config.toml
num_hidden_layers = 10
hidden_size = 256
n_experts = 128
experts_per_token = 4
d_expert = 32
d_shared_expert = 128
hidden_act = "swiglu"
moe_layers = [1, 2, 3, 4, 5, 6, 7, 8, 9]
router_score = "softmax"
normalize_top_k = false
routed_scale = 1.0
balance_loss = 0.000468
balance_bias = true
router_z_loss = 0.0001
init_std_router = 0.022
lr_router = 0.000523
num_attention_heads = 4
num_key_value_heads = 4
head_dim = 64
vocab_size = 15728
norm = "rmsnorm"
norm_place = "pre"
norm_eps = 1e-05
positions = "rope"
rope_theta = 10000.0
rope_fraction = 1.0
qk_norm = false
attn_scale = 0.125
tie_word_embeddings = false
parallel_block = false
init = "normal"
init_std_qkv = 0.0254
init_std_o = 0.00568
init_std_up = 0.0254
init_std_down = 0.00342
optimizer = "muon_variant"
learning_rate = 0.00866
lr_mult_o = 2.0
lr_head = 0.0109
max_grad_norm = 1.0
warmup_steps = 200
schedule = "wsd"
decay_fraction = 0.756
decay_shape = "linear"
final_lr_fraction = 0.05
batch_tokens = 131072
max_seq_len = 1024
doc_mask = true
train_tokens = 646800000
max_steps = 4935
dataset = "wikipedia_en"
Below are experts of layer 2 (counted from 0) of a mixture-of-experts language model. Rows are named router (the router's row for the expert) and show model dimensions 0-255. Each number is 500 + 40 x the weight over its row's rms, rounded and kept within 0 to 999. Numbers have three digits each.
After each expert's rows: a language model's description of what the expert responds to; "raises" lists some tokens whose logits its average output raises strongly, later layers aside. This comes from a sample of Wikipedia text that the model never trained on.

# expert 11
router:557547553492568532450448534595507556510478468539545513499469453519501467523453445478572532481499493541484459468525553461528488480546517502467546458565578500493495438489579516500540426429494469450499490504551462516422493502487520476495493494559497478522438523456411524484547534484441537500499507491476486592519502469487527492492492508552490500448487460454486472438477503487519555532541540519492494524461518454448527544472485443458594472525470480465440558428405518500459498507544555494513494468582461513529525497466511528487560454506529498506436457526570507538532519418493506542444446564427441505515536482599477530564573524446461508569508513421494463468595450430500492510473494473529564423499502530512546489456497508518472534547509538375516507517481530508464518509551455
What it handles: Section heading words after ==, the line break that opens a new paragraph or section, and table-header pipes, such as Track listing, Death, See also.
raises: ";", ",", ".", " ", "-", "1"

# expert 39
router:536521527600522525519464505477523523568533462528549539536493484450518523485453433513511453513491549549493493412592527545494481511564502438488584487555535556522522533553521587533515464489437535478504451530564440503476471471554560546504411480546540496552422491494524514442528577490436504494563525483502469514494455479500493484489551464556484495479460534497505434473491471465573519505495539569422554528478492510392496513469535462455521508533461489465497543466476467488485517526565501463516476459483478501507546546511538522570560499432540474451428450557555541489533501503486495502497438520497481542518555507494427534534475499488509501526545411434480524444545519493420417480500492473566513437513595556503558472503471558397471504543490532416563487490479494528483496521495463
What it handles: Second syllables of proper names right after an initial capital letter, such as T-al, K-al-mar, Sal, Cal, Bel.
raises: ".", "ed", "er", "ate", ",", "'"

# expert 55
router:544543533519481565471423547483490596546500445527528528522477565498538464566529435517481536456507548544525497493485496546504449540471540455487525457557504548429517471483493486522590474452456603506482494543507385496451457413500605514506481446514456484514479472459493483484526570485484575510551540491491492523527472462453519479434506424545507590494481459447485459472525497457514556567471516502476529548444547489503513564503465490506528479528509529455524531472393516475487535505537507455575458437530495472526508524528502510507519481435516515478508506525529547510516552481499478551488507499425498592564520498538499511538497602407517517518587489463507556466562510459443466530520491461500501484509500532532528398472465468486469525478413504478557551485546562562472519523446460
What it handles: Participles in naming or describing phrases, like known, named, called, written, often in also known as or formerly known as; also digit 9 in years.
raises: ",", " in", " for", " as", " by", " since"

# expert 53
router:511527508553531499527482552485532476571419515516520479518451493501510480487488483583476481513491528543490510496558519600522417525487556485440580421497514585476473505500634542509548487517477535463444478507583440522491449400512533543523422506490495427504467574446485543419583501469529507484535526466516509534484462521497524549509469484519447482467448482525526439482488454442567506500542515549514514529428525516451523540475466511489501479494471453437490487492464481542482549551521502455570487459520516478531539530490541529528509482516489539506464441534532536472586482501480476519505531478484472475537524517516552554522480513483466495546540461494499508504553524457450442581443421521506501494469524472516531437487429556416479568547429494498584499492496523531391474620470468
What it handles: Middle stem pieces inside common words and names, usually before -ation, -ity, -ia, such as circumst-ant-ial, Qu-ant-ity, s-orrow.
raises: "on", ",", "ved"

# expert 17
router:552551508524540498435487554517518576503482408505525561585543529481554391590452473503491463516553509527473457451508536571498511514536501474503485486513495571511474458546594527544495507500454541492483403534522472475516490528515475537566403457567448523555510518478503500475491569492532484527523518433408487497508399535457525540468514456561517518477495449447506460504452471419451550544487496529484550530489441523481533496424535549495501473498447453429468540448452516496458519518524504485510508501499426468505573478455575512524519468480525577513469483481544523533533525502492483504466479470448492516562582573515533497527548556496473633529554478438445519496541471435508491513422444494552503487499509500538530489544450478488484512480467527498518503479603503527525492535459494
What it handles: Nouns after his, her or the in biographies, mostly time, life and career words such as years, death, career, plus endings like -ium, -ist.
raises: ".", "-", ",", "\n", " ", " the"

# expert 1
router:492533517486500471474553499572551494564447484607536494527433478477525459573526424505546522495518490564483516459517479538505532503492510450433633500517459543510487520534511535508570516485479532414476476535551450462442484477484507488459502457532534473531479582487522546440564486450448494480561554459501399540502448548444488497502528498469460466493474510452441507455423413452546539543455565530511540507480543484428505554427509490472518522533499494510461548498438497538435515498567539442516435484548516489528485540454538536535501461484490526476468494535570507515628492535501453533405489487453486511499473554494499538491516557475464519553523491428483527506477481473446444509439468473519512445491545523531510450494446528427474531548504515442562506512506486546482494598518452
What it handles: Short word pieces inside proper names, mostly after an initial capital letter, such as R-ong-ai, R-on Wright, L-ong-town, Ben, Frank.
raises: ",", ".", "-", " and", " to", " for"

# expert 10
router:533491482488485524440437494522519507523465445517516503511458490502502483570414442522522548449529547570486442462482534505526421522528503449445548443570539561441449493490508525523528469494439496465503449589486479530515467535519580487565460471545464508575475515487478509495478534485467530468535542448465448523523481481560550482461528483520502501501510475460500537468504470433529488597531443515502565532502492507430536523460454457467487496568435467457477510478436568502472516548512583472538470451559488478559523536465566553523477488435545516455469469504525505577506522478455492581488476499427479479562508486540473612504506562434530567586523493473511575461518510478501505519495480424519495453507557500485504409433495541433512495554449516496572543488514488542503562612494500
What it handles: Capitalized words and pieces inside names of albums, songs, labels, events and organizations, such as Music, Greatest Hits, Championships, Man.
raises: " of", " and", " that", ":"

# expert 20
router:547518493472514490482496495573522493631434466546499554506478516424516474543480473487521485495513522532497448464517533497578485558548529431451550494545521606505487459564480492514564478486486497414483512580470452485507456533483517522483504413577501442453444515475494572518539515515491529452512555490488416489552453499485547561506534501494490504483459500479481462471470404441548572571492489471463581519482545424460516513441465461481544514552431472509503502468459525508497526536528487429542440469495498463497533580465517525476593484468484519491465518490547558582495523508480464508441441489503489616546571523486451545560542531517459517548487492464455576470509491416451399523449493454541488434501507488493483456515475546447487544504523502495546479486489489553516497504482475
What it handles: Given names and their word-piece endings in names of people, e.g. John, James, Mary, Hen-ry, Wolf-gang, plus some surname pieces.
raises: ",", " (", ".", " and", "'", ";"

# expert 26
router:560565538554503474473419558523497563573483469528545574555527510410549387506462469503498472444554524515492443476492485491543454556457518511423541481529583530483517509506489511539487467460471561486446473483522475517440473468501554569523450453532420507518426505518483528480528498418446525537504533414435458560519472520506511469463491445574515543441450489410514474509470483468528522492533532540475495522437469483514519577470495467498479475511520470478431585446474501499519519532495517458546477435486471472506582542496506528546515501440517508497474465530519493514473575495458506536490474514468516494527553507505399516550544542429520550587540465453497516518510452420493476536491450451504569452553499505544500477436425480480463533502509495506538576478515561492482540483409466
What it handles: Pronouns and clause openers right before a verb, such as it, there, they, which, but, often followed by is or was.
raises: ",", " also", " a", " is", " was", " the"

# expert 19
router:506554493517519501462489532518511502512474494518570542513488489473491498518436479508565496500538508534492428405534489556546525575546491461447522481528559617498516500545527535516555444498456517376445501573499418568499420558549474516594506432546477494555522536491515551464524456465461542451538472506501496477524526531466546478496535490461459499490477492491522484483500486435516514535514506508455587526493527517458584471463430483471486495517526505466473487448488491525465534489500512458475436476528441462552551528535484541516534424430448480497441506473488497550562532492522467491413451526506477516511512491544477563560475514483378504514563507494414549516581458491477379533433523456593583493504509483464558489479449519486487540479468528486545525513523473556494503547517459
What it handles: Middle pieces of names and words after a short capital prefix, such as Pr-ath-amesh, Sur-d-na, Pr-int, plus words like March, end, night.
raises: ",", ".", " and", "as", "in", " to"

# expert 33
router:546577512541506570513522540552570527492457484575546584509503508477544440509472535541486557459475548510481481467540533576563482538542561494478499471538518503513460454506544522529503497495509551466454496527563506567447478497507534472530498487492461466483504570446496545465558512481451560495545557430434471509531462471516566447461516488540522538490405499452527435507504478473499505528541490509473528540476504500400530525451498522440508442507434426499490516507483533565428503575474487461551512462484476455494615560465581478527509488487471515477435499481555478534515549480464507519472487485424487548560507563548508533549478480491398587510548449478422534503461405487511421560462467449573525497505528471475540443472474568481468530526477555510484466504531516513509520547427502
What it handles: Discourse and reference words in biographies and narratives, such as same year, However, Prior to, such, before.
raises: " ", ",", " in", " a", " the", " ("

# expert 41
router:473507545554529510485514553491508506547491501505542488511497526514511455495496441535486480501525499518445499467531544575496411580580564447417604490543530565491493508553534504460562450471410519458426440515593420475426453463488520560511473419503468477506500585477478535486508514481498525509519503472505482547497457534499485547500505412526472522440481466501496407482502470490557571558546544526455505498428544489466539563453490479465492494507468496490506559510459501504418526561531540401543459441516517455477546571468543496537558507474499531496463507532532494507628531480477459484467479534517426513563489553511478606548488542511464543512491471502498524483500505496475424484473485476555491449507506525505490489472472521455449560481455520499575474441516561490510497593471474
What it handles: Middle syllables after a consonant in long Latin-derived words and names, such as imm-ac-ulate, inc-on-venient, mod-el, equ-iv.
raises: "al", "s", ".", "ed", "o", "us"

# expert 42
router:555503538591536543480482520528549536512442474521502567510488551494514495566431493556563518473531596507437438487539556494508478538540501536493487445506544516484474520547542493533549470495460516462442474572533499533491478449585477531552456497500497496582431573458432515430533507464484539488541518418493495557547481445480514511495534446518498514463415454443481452519437456464506520525510483546501514527441473501475504504423486506462547498524481444445498514469491477563482527585532514473564494483513419425535601523462563531544531471501509560483489497513511548500523530408454476510506426560473499482537528511521467541574492490449462569542501468443428492485536462436476512552478478457529537492575502539505496477480481510429430521548426509509515527431581493516472570480482476
What it handles: Standalone spaces before years and numbers after in or the, plus dashes, slashes, quote marks and brackets joining words.
raises: "4", "1", "5", "3", "6", "2"

# expert 35
router:527492515546575555506473499541467498645458497498480535517523540459530464614507490486489516491500484544490497484572522531554431494535540497471496497488479519518486479523518538554480434447493541425490421582504486521468493509499535506526523477529437445556514497463443488491531499451507509487516521466499457544536519467508530454477488469502511516461444466451486469457493462447560545481530487530465550546509445474473530582410436423475495458520498475427447581438444548516486529538530474446572512498497515478522524483471566570497481529509491544476474456555563550559611475438452464623479480522518506473535532513523466541558571573481496526517526510452437513446504480478497457512508504503519529463519551463508549482514456544437448522575546522483557572440489544519464560532446497
What it handles: Varied tokens in taxobox and infobox fields and headings, such as Scientific classification, Animalia, -idae, Type, plus ordinary words like the, and.
raises: ",", "-", "=", ".", " with", " and"

# expert 56
router:518591500498518498489504506518495519575446465510516486516499530524547449518526480493534498510560510496508468457486509524542470513547501428446564532510528530466502493477489546498557410484411549416477468568510480508450482524496519550561423416539459460515487469461471564501507530494466512464527523468488424501538451526479492547493495485557447515472480464484478468487498498439543580547551513506457539534471474499472533495465518452466535499589472449477489523526445470504511505463564499483517496351523452465506525530493552556542505447417460531492530494565501525502573531484507460505487498559427473540497564519474484580507503547485484526560501517519432541498508508503409400506475443444571534416503540470560596469482441493498522520498437513484582574480541523571538489541535425
What it handles: Vowel-heavy word pieces ending Romance and other foreign names or words, e.g. Port-e, Esco-ffery, Lampr-ou, De, -ello, -ito.
raises: " and", ".", "-", " to", ",", " "

# expert 63
router:476577509548478520481500533487521472593468471532505553518451560475512455527525426502545472508530493518509472483517507553520475504508548415509630466654524588433493490478537560528562463495420523429481504526542484502507488493556573565563491428505487503502462524502453544467552523482462545459546531492505471492533492502470544508502523501509487483487453476497476486459476432470504509584505546532460511509506480450457463500426471433487506486521435487472516565469465475504466540471532584492516465431519457479521538564510551534517520480404563540438491505538522569516541541529507473496444429500446499586522547496492419527535537574450508497541510455474469521487512507462447478485494456484569512458479549525520584478474476531435488507579468570437563505448499537518489505519507527
What it handles: Single letters and consonant clusters inside foreign or transliterated names, titles and tables, such as K, Ch, B-t, Š-t-ěpánek.
raises: ".", ",", "-", "'", "L", "N"

# expert 18
router:520506506524562540516496471478519539493471483575522636542466577516577485518431482523543550445551557522461453482496534575524491516515514456475550440565520508427478415524528555549485453433484543432449454537474452535499426439509558513524480422567499521513434559498460509514491579511469553515539548463460496548535460493518513527458507416517492558473484504458448459466425486491514511524523480487526493556497542477442494523446512466493519467503489477444483529457440488537465521556485502458568488431537464484572568575483554565559534482471510522473504441541545543524519567491516462550488494557472458487534545591505447510513560620466486539544548486478472534492518485504456493517505498447510504477527554567557544507494489518455462512511491542469566539480499514499495514537444473
What it handles: Opening parentheses after names or values, introducing dates, ages, authors, glosses or units, plus compass letters E, S, N in coordinates.
raises: "1", "-", "2", " ", "s", "3"

# expert 62
router:560541561554560491443489498496519503517441445479509550587496513455510440558534486547473478452508516490489472491538524626545460549507604490463510445535502591428439504560536482534550476526438524505472477491502448497449471553532549494525458510531457439525496477477493558448522432487500547504536563479456491494541483526485513494508509493504481503435452467507554488529463409423531537532501517515450540557458516471469600554423445509455499471509479474420512496460502524506437537485527494539508433515517457446497546497439523522498527395475480550462465531526512531529536496499510467522443524497501453508603511524547516523504484493461466577552541506440443488450484478448514441544481466481585509479509505500540519481441484518478456613510471490523513529442530505468435536566460441
What it handles: Past tense and participle endings of verbs after was, to or been, e.g. reward-ed, exp-elled, purch-asing, -ized.
raises: " the", " their", " this", " a", " it", " them"

# expert 40
router:567532583557516514487481509565519544531512481557492539527451546427513499551399497545490494492531608493505483478504550500504468539524506428485507464581530521463492465489526510574518457470500515449484481564517476555396507450551504528522468472526502424515444532404411535472493545483490498445552519489488501585521472472478500534498503435549493563496457398475463479441482478487486520503523513523463516480432508493515546526481487414500511485523469452484434579486485480501415538509528514470498482442498431460504509557456571501561528464495537541438476486525568597503603551416483467558499452528511468504569488493524456508508554513438473517516483477479470478437548519477490501533459506478515567417562525546553526489485492566438458495501476504462498524500538510537473562504455472
What it handles: Standalone space token after a colon, bar or word and before a number, in tables, lists and headings, such as Chapter 10.
raises: "1", "3", "2", "4", "6", "5"

# expert 22
router:541551520502492533486501512528548545523471468535515522555427516473505466613510527496492524461554575552444470429581539478499482498580518495497580480539504556465437502556502507563590509457463525501413442523572482517512502496498483527550478500520452516487501550478450486488492491466480542490519524455442434561511487464500487447472481533501444492488477526512476500437467478447529507494526545549488502535498448450482601538490443496453516463524490428478536513466454590555545544547523527454553484496580529487536460585485536531504492479499539500421480330491553527499542537474450464486497454502506412526510489495481479524491549542381474551503495471411484511444496485423498478459458488477520557485545542486502486527442497496460487526543521512448549534511471522517429493548536498
What it handles: Sports words and count nouns after numbers, plus score dashes and percent signs in tables, such as games, times, win, team, 2–1.
raises: ",", " and", " (", ".", " in", "9"

# expert 12
router:488511507555571535484499519539488544544478481545551529532484549466525475557491491496451519504524518496486508431559540550522444505524517514477484501544499477504523430516525512522507407431466492455520409599480454479484525489504536540551485479538485445565444511493443531513519542488412511496521466509493467498506457497462497485487562448493497539444492505486476423430523455451568526552542486514494566560511551466476538552446455409458505495543462472466465571482417555490443504545510498498530474489525472519497506503466502554500524531453527514487490502536623554559522532396484427607494472485478505502551578536543490499517530595496494465493480469477433571437532495475508482533443500464512539405533569492483574440470410544480463484519489593504506521463504520522467532563466472
What it handles: Dashes, equals signs and first words opening new lines in infoboxes, captions and headings, e.g. "- Church of", "= Name =", Highway, Industry.
raises: " in", " ", "-", ",", " and", " ("

# expert 34
router:518488512474494486470498489509535518589505447582541552555470491470543403552513426483525519478568547544457472447542498512543472499520542509500574502585474542491432473527475538530538498412487508480506460507490447558492454513509573572588434428517454466530466514470486546427549497514461500440538538471472476493488506483505494459477525498558449510486489489510434471439478448440499474525493566497484498565535487468424524552484453466451552507570494483496506471481453501568542558558483572472568510495496504446516504559461490531525505485468544500419484443495511517551560522542452489509418439535435507518478553491513498539539511491444453503526475515484467576451511450468449463492482433496544534415557554532526540461471484517430520532506509468440566514496452522525455524629510505
What it handles: Short capital abbreviations in sports squad tables and other tables, such as player positions DF, GK, MF and country codes ENG.
raises: " that", " and", " of", " with", " this", " for"

# expert 50
router:489487518515483516467504519549531499506477489550492556502505555481562500540443500589587529443520579540499475437515494567500491542528504479487549487518481499450516428501494538519505470409478502414488472541507491505488426486528508531477456480530512487524465513410481489494503496416404544483541556517431502507528456518488528511490573464505446585477468473505494492464497503513507514526537506560474509543477480495467522617495516433458513463535479511493505510498413504499467531511497510450583516486578424488547504571506548563553502467477551524486499473578498595514486576465446411509509471541506480517563547548504421510555560517467467543505508456474492607414499446465502468543506481488509579380503543523565506434472499537483512497483468568474548559472480513500431527523483464
What it handles: Line breaks that end lines in infoboxes, lists and tables, e.g. after Motto: lines, table rows, or a heading.
raises: "-", "|", "\n", "=", " ", "1"

# expert 5
router:544567499484484496507487529532494481551484489524513508515459472491493473563506441539530516456515520519461459485549515558532454531516591431465586452521530532471524489493526480493596463473436517480403507548571387451446478472545548605549448468588485478562479506473471536428544482430471531466554502466511479579494477510459514527512466499534468478495474489473457429493501514472545492519512531515520525501466527453459541495405513402433519488533481509490499491502470456514468509516553485452488478441479501529500552502500539486514547435453498501458508467528539481504561512463454443518458493565485461499511514534465464562526482508485462474540516480496428516455542505501419423498459500474625555382476540534506544436483477548462471507520502482495599529459497474561489462568520425
What it handles: Second piece of capitalized names and words right after an initial capital letter or cluster, such as V-er-itas, D-er-oplatys, Van.
raises: "er", "ic", "ons", "or", "ens", "ac"

# expert 28
router:518563530544494444458513499520537506574473443502533556550463494488518463543517474500522548514544526513422477421564563474517473501514521496457493466555480634511415508573536533587548490471525490472477405513538511510497522493546509530557492443533494472521455536503479559442524536506501557489558492463453425590483448519490520479473490500500463459502487496473474477470463372462551479515497537577467513550512481431469565564463475451442477512549505473449528494453460577609467514561528512425597484519555541483518508604471492513503494484476525498436489398509557488555578503468446485533505494528539476498524483509460499519521495490415416509519507466441442503464527472466462487503512462516523508500518538478540505498505473497475501521573487465485549505502491514511457502590510497
What it handles: Name-starting words or pieces in multiword names of leagues, clubs, places and events, such as League Two, United, New, Hapoel, All-Star.
raises: "-", " (", " &", "'", " and", ","

# expert 48
router:556495553549471505471481469513521561488455461544503517600442495423539466492448512523485570502541541501425442482577481517540471533528586478500494526523457545432435504498553523596529499437488525495492479558505472513525477515544531562498499496518491496540493501461452552450561520496539537466591565459420439477522475464483530503404539492506454498419485442465510509461395449470517516557460531530482539513501531434486600503466437493475485481552490413462513518488485555563493525601521553461575469482528501416502489520506490529497503445549531561478458430479566510555532491488452427564456498542468428528521492522506466514510534488453459484531560473473450491439483492513495476481486475480542497489490568494539550461527470519458459546576506499508546513466545531526461482484527453
What it handles: Prepositions like for, to, with, against following verbs or nouns in narrative prose, e.g. signing for Everton, loss to the Lions.
raises: " the", " a", " an", " his", " their", " him"

# expert 49
router:518521541577480512452489581510522498523497470500501586517447571453531458502424474581552550523555521531456474465554527563526485498529563472483484458474544523508486441531507522516491483451502519512461481556480460590458482413527521512478432502533465434499490466456456497497560579417495526415500597460472471504562496450442515525464557469552503547474470460486439523504415477526568587500479524563490577495474470497487512473495490468502563492515425470419491490474494528556435543513536529468511490497547490464488575487448534508492578483494498518487506430563552529555500582461421470518467499482500511519495522562510460525544578497464474497503527512475501497499522461506464491560428452434581528511544499544530547462479453567488472553543437529488497553497506551560440514526491480
What it handles: The articles the, a and an, and sometimes possessives, mostly right after prepositions like of, in, to, as in members of the same clan.
raises: " ", " same", " first", " second", " original", " new"

# expert 3
router:512482502563520545526457494473568549483477463553472501514474503443505480475460490540546579407507471533514452498583525520510475558539603499466496491484524502408411490492511541570543466470451545486442489531512452528454450498514532542475469527507425446569500524518466546518523529373509581484533565467448490518522451472475508513426530476536525559417452483463518498507424522478501523521517503567486539495448545444510588539464480510421513458503475441441401518469455561530502537561486532457501455478521435459538535527538519530506569460507520497498434487546512493497522498476418427562478463501513487506598529501501475491526490502469481564509507501445448489476534456464510479499449485462508518485491553479543520481483493531451452524544419488501500551466580523525491590518438494
What it handles: Prepositions linking a verb, noun or adjective to its complement, such as contrasted with, published by, sailed for.
raises: " the", " a", " its", " his", " their", " an"

# expert 46
router:504524500494499482476429534549542592511463561507566545516485484491532452516493444505513480500611510539514502499503540517505483522494542540442508396526505492489452469552491585522533427472463524384453475532499426513456471500497501501462501451529445457548484520471515500525508521449538500481518530504469482514518413509496498459463497378503446533440450475468501416493448524443456571540473543541517508531450511536509508497448472485487502499499489487444442552449481453509478534505592518463529511494525482482499565530473521499500567483412511535498459470562527562532554526494513485569402497499534477500525474505523426488492557642503525567553520502514512505523498461463440452534499425496575519495536536434557536543490503485472457538528460503463545536406566517555524523556494460
What it handles: Middle or final word pieces in scientific, chemical, medical and species names, such as antarctica, naphthoquinones, octyl, eczema.
raises: ",", " and", "-", ";", " ", " ("

# expert 54
router:542508495513476499454501562545523521554488464535542520532443490528511444520513458527519514513519547534439471484549566522582503546553533505427519474555509515515467443534492525589566488484497516488475478551533463535482461502505560519511451497517494523466448493474479562400498516509468510447530554422440473530487511418485478448472498504541491468440503440479454459428497432452534508556506537524495538571495446465475564581494389477425549498560501480459510524482444534593539499510532511466553496504535495447526482519454521499527495472472499556405513396533532493581541488412449520511461464520505490512480496528487511501521533527451478531498522494475476576457487395458486487507462389504522508467576523522515490458390488530471457604505538553470545548518506516492459471507519492
What it handles: Geopolitical and institutional words like United, US, UK, European, international, military, plus MPC, JPL, $ and + in tables.
raises: "'", "-", ",", " (", " in", "."

# expert 36
router:507491541501527539503520506586477449623444521535570512486445498419486456520519509501532507499515514586518490502534503499537490534535517440461545450577484524478478456579492528494564484484500463476489490547517441475495456496522503564487483431524515457491379511445523534489566528453476507436531594460488414496586474474459509514496545520475487535488482506473484467484483462432540544558476489534462526529458530401452494524466492506480532499567490485470489536480497535538478494531569507434580444461516468512536554532478529548536561474480508559506468492533549554543526492480505490511452487484493483578521562486516433530558544539496485508564484493490478575496498469421445420501432481443539508409518495504519553439508440557386476550576474522445543491520488494574497485500480506
What it handles: Word pieces within personal names and the periods after initials, such as J.uan, J. Cole, H. C. G., Zh-ang.
raises: " and", ",", ".", " (", " ", "'"

# expert 27
router:542503558541523547445503572606545527495478490485545520510465564463543481496466527527588522456501528545479461465527488507522485499515503487496495507497479521429487470501525540505504503502494514450479526480499474527485504515521478558510442471492461475544482491504388514485567493489530532501509521414454478560608457472400535501486570483496425521491461486475509461484463462489593503501561536534442480533474561444502503485490445528418533429546487412493525527462509577595500500588504516492547569495518443448540527478491504538550533493489556502449372480554515542531556536506449482539494498530495450544508505527571463528525518503510461584508549494486486535503480426459504449546513440472508558506556493471521563411472500514464457550547456510476561536503542525527461571457441439
What it handles: Sentence-ending periods, often after names or years, plus infinitive to and modals, such as would, will, could.
raises: "\n", " ", " Y"

# expert 15
router:539514513529565546468452538553529579535492485501509496582507471471536413567484481516517481491557544564446503513533528531574515516505517482437504457509477497511500468511529538486549457492483517444432479515511422531439462523489528535507501475550458473526463558483498523498516499462518574484521539430471481498458409507446503506524487445444457490441444451480498465497431480402516526486465549530502530516459484521519528499410505500428460475518517502486415521461517463539521545500542486533542491476528518507493640478505557524514551478494512540506505426548502521517501491490486489535462476510526454488608480544514522548565530612493517597556556523490510480518551511467510442558428449497561505483495504500564514472496499538495488597507482530500524526454589523522445553636481438
What it handles: Word-final noun suffixes and abstract or technical nouns, mostly in science text, such as densities, stimulation, state, agreement.
raises: "-", ",", " of", ".", "\n", " ("

# expert 25
router:511518513516514496471481521505529510503428485512536579535454549490511497501494469550529548520540596526467495414520520513509403525568520446493514465629513509467485497532583527541513431381450510427491490522518455575489491457582486518529423476516483427514453515470421506481485566503416527445573556474473518503519438482428556514463531481528489540459414420486433477448436454455498511511514570509499508520481480488475503510515476456490516455550467505477472524473496492487471562526505519452520495474501457475514517596473519500561535404463486513444486459502514496511529548464497461531469469512493458559515513537540474504505534524457454512498543473472506509465519470492430456529456530434521541410556531546534552482474497571431459526525472546411535541478519556527441495521484452
What it handles: The first digit of a number, mostly 1 and sometimes 2, in dates, scores, years and page ranges, as in 1901, 13 games, 2–14.
raises: "9", "0", "4", "st", "2", "8"

# expert 2
router:542555536530536491493468548532537570508459441537568490502484515532519453496469491527530487532523536537521482509550553511543485564569508424481510449522575526521434403511503555502537472479431540488450440541512501545469467476485522516562388480553487468528440533445476471506510522427479512486532535414395518512543487510506548467453531428542504540487453485502504498506490498393551483555509536537428597546448472526473511561491450464504546450507451508469434533466456535558480555559538506514528558493528475506535521510488551512521515408484500563509517476524483512554503506476488469521480412494479498488557545459527493549562514515480497580559533506448503526466565484409514472526425522430547487479498532492468461425476465474461474562507394532500498495461498494534501527540438477
What it handles: Nouns for music, film, art, design and education, and endings like -ology and -ics, e.g. song, album, Psychology, school.
raises: ",", " and", " in", "-", " of", "/"

# expert 60
router:491493512487521546480484500480525513499490471530504542483521554450553513509503463549514563456515537575461458508519503545582453527582532469489498516497501513473479466557541507521508502438495525492469442508479498479461439443498483540503518477490469458480495520447465514475602507511463535519504521389469442551536426482452506483460548498515461547445477437464460422452467495482547494500553578513502567522442493466436516509446432479458513457510472508458426497505533518537426535499524535482518472410533472484536574556468516503596527504467493559490464466532549491513566573467398479554470475518464495575556554517558446475536552511451433534504566391518460525487556498448490475492484438486502579503588552510542512454480420521438459549497428548469498538515492487543499561475500488
What it handles: Commas in running prose and lists, often before and, which, but, or after dates and years, e.g. On 31 January 2017,.
raises: " on", " which", "0", " in", " since"

# expert 47
router:573504522487525515473429532523520538480479449556567510549503526460508435503391494502505526479501539499513477467542512485533479588559523451504520472547538554460371484527494556552512510485488457482461497509462472500450441503481509487519518467509472496521434556519461556493616489538511487519580533475450516488523490452503547473457535505527506442435519518421457526498477444461513461494530499521484575524483498482473543559459444471453525452530390485464442527468432557565458515554458497425534459520493486518516571537422519549511503477494516521512478513523559486584493520522460478591506463507428522536557543506577457530559513455452451576532504493408500536483528481431517457541475509418529500440489591523490545463495519523490510518571462504452481473478535486513485575518486477
What it handles: Verbs, participles and connectives after a subject or comma in career and plot prose, such as appeared, featuring, wrote, with, where.
raises: " in", " a", " the", ",", " ", ":"

# expert 8
router:530524528596531526446501509474539520570515482552485550534478509458534478538440485554550510433529496561474463473568501494541493505575512477451515508610509526469447499552552566513521494452497510467466446541512503578458486503571539541572452514501481455538429551427419579439530514467469518464509526489479489515542488499472470513478569464524442521453464476447468468463409437469548541527516543568424512496459465452469499546453467473482503490529479445394427518452452506519453542525515527462527501457556474504590514525504512561535526483469565543480501398552499511557542503461471444528469475553501493527540506517508430561536518554471479518517531503496472554508486459454428488493498474480529499501521528537532514474522482525463466507569454583458559531441488520541444520560446506
What it handles: Single capital letters beginning acronyms or words, often after a hyphen, parenthesis or quote, e.g. MLB, WWE, N/A, Paperback.
raises: ".", "1", " ", "-", "J", "ott"

# expert 57
router:537494553551509522456506533530527489569433491531492556504479546510477445514453499529481491396521525572429470472548530546529475543508538520512518443513553560495472508534525525550523480464465519453487482513509474507488486504554507538459498482507465462546498566494470545441501521506509522480524506465418502540602495485459548470506512447505463499464478441496513412507440460486569513498522550525442593542487470491445513537450471473489514511504455414437497509453501532522457513545515469456509484489501518468513562475464581556556518434482464583501386476565565509534525536457506479539471490464500468547544490548507450562528497491447420552519525384460430539500494439475485434546440482445573509435511512545494520450461490509471470531555418548518543473483531530529438551587455476
What it handles: Opening pieces of split lowercase words after articles or to, such as c-afe, resp-ected, inf-ant, mis-understanding.
raises: "o", ".", "-", "es", "ant", "1"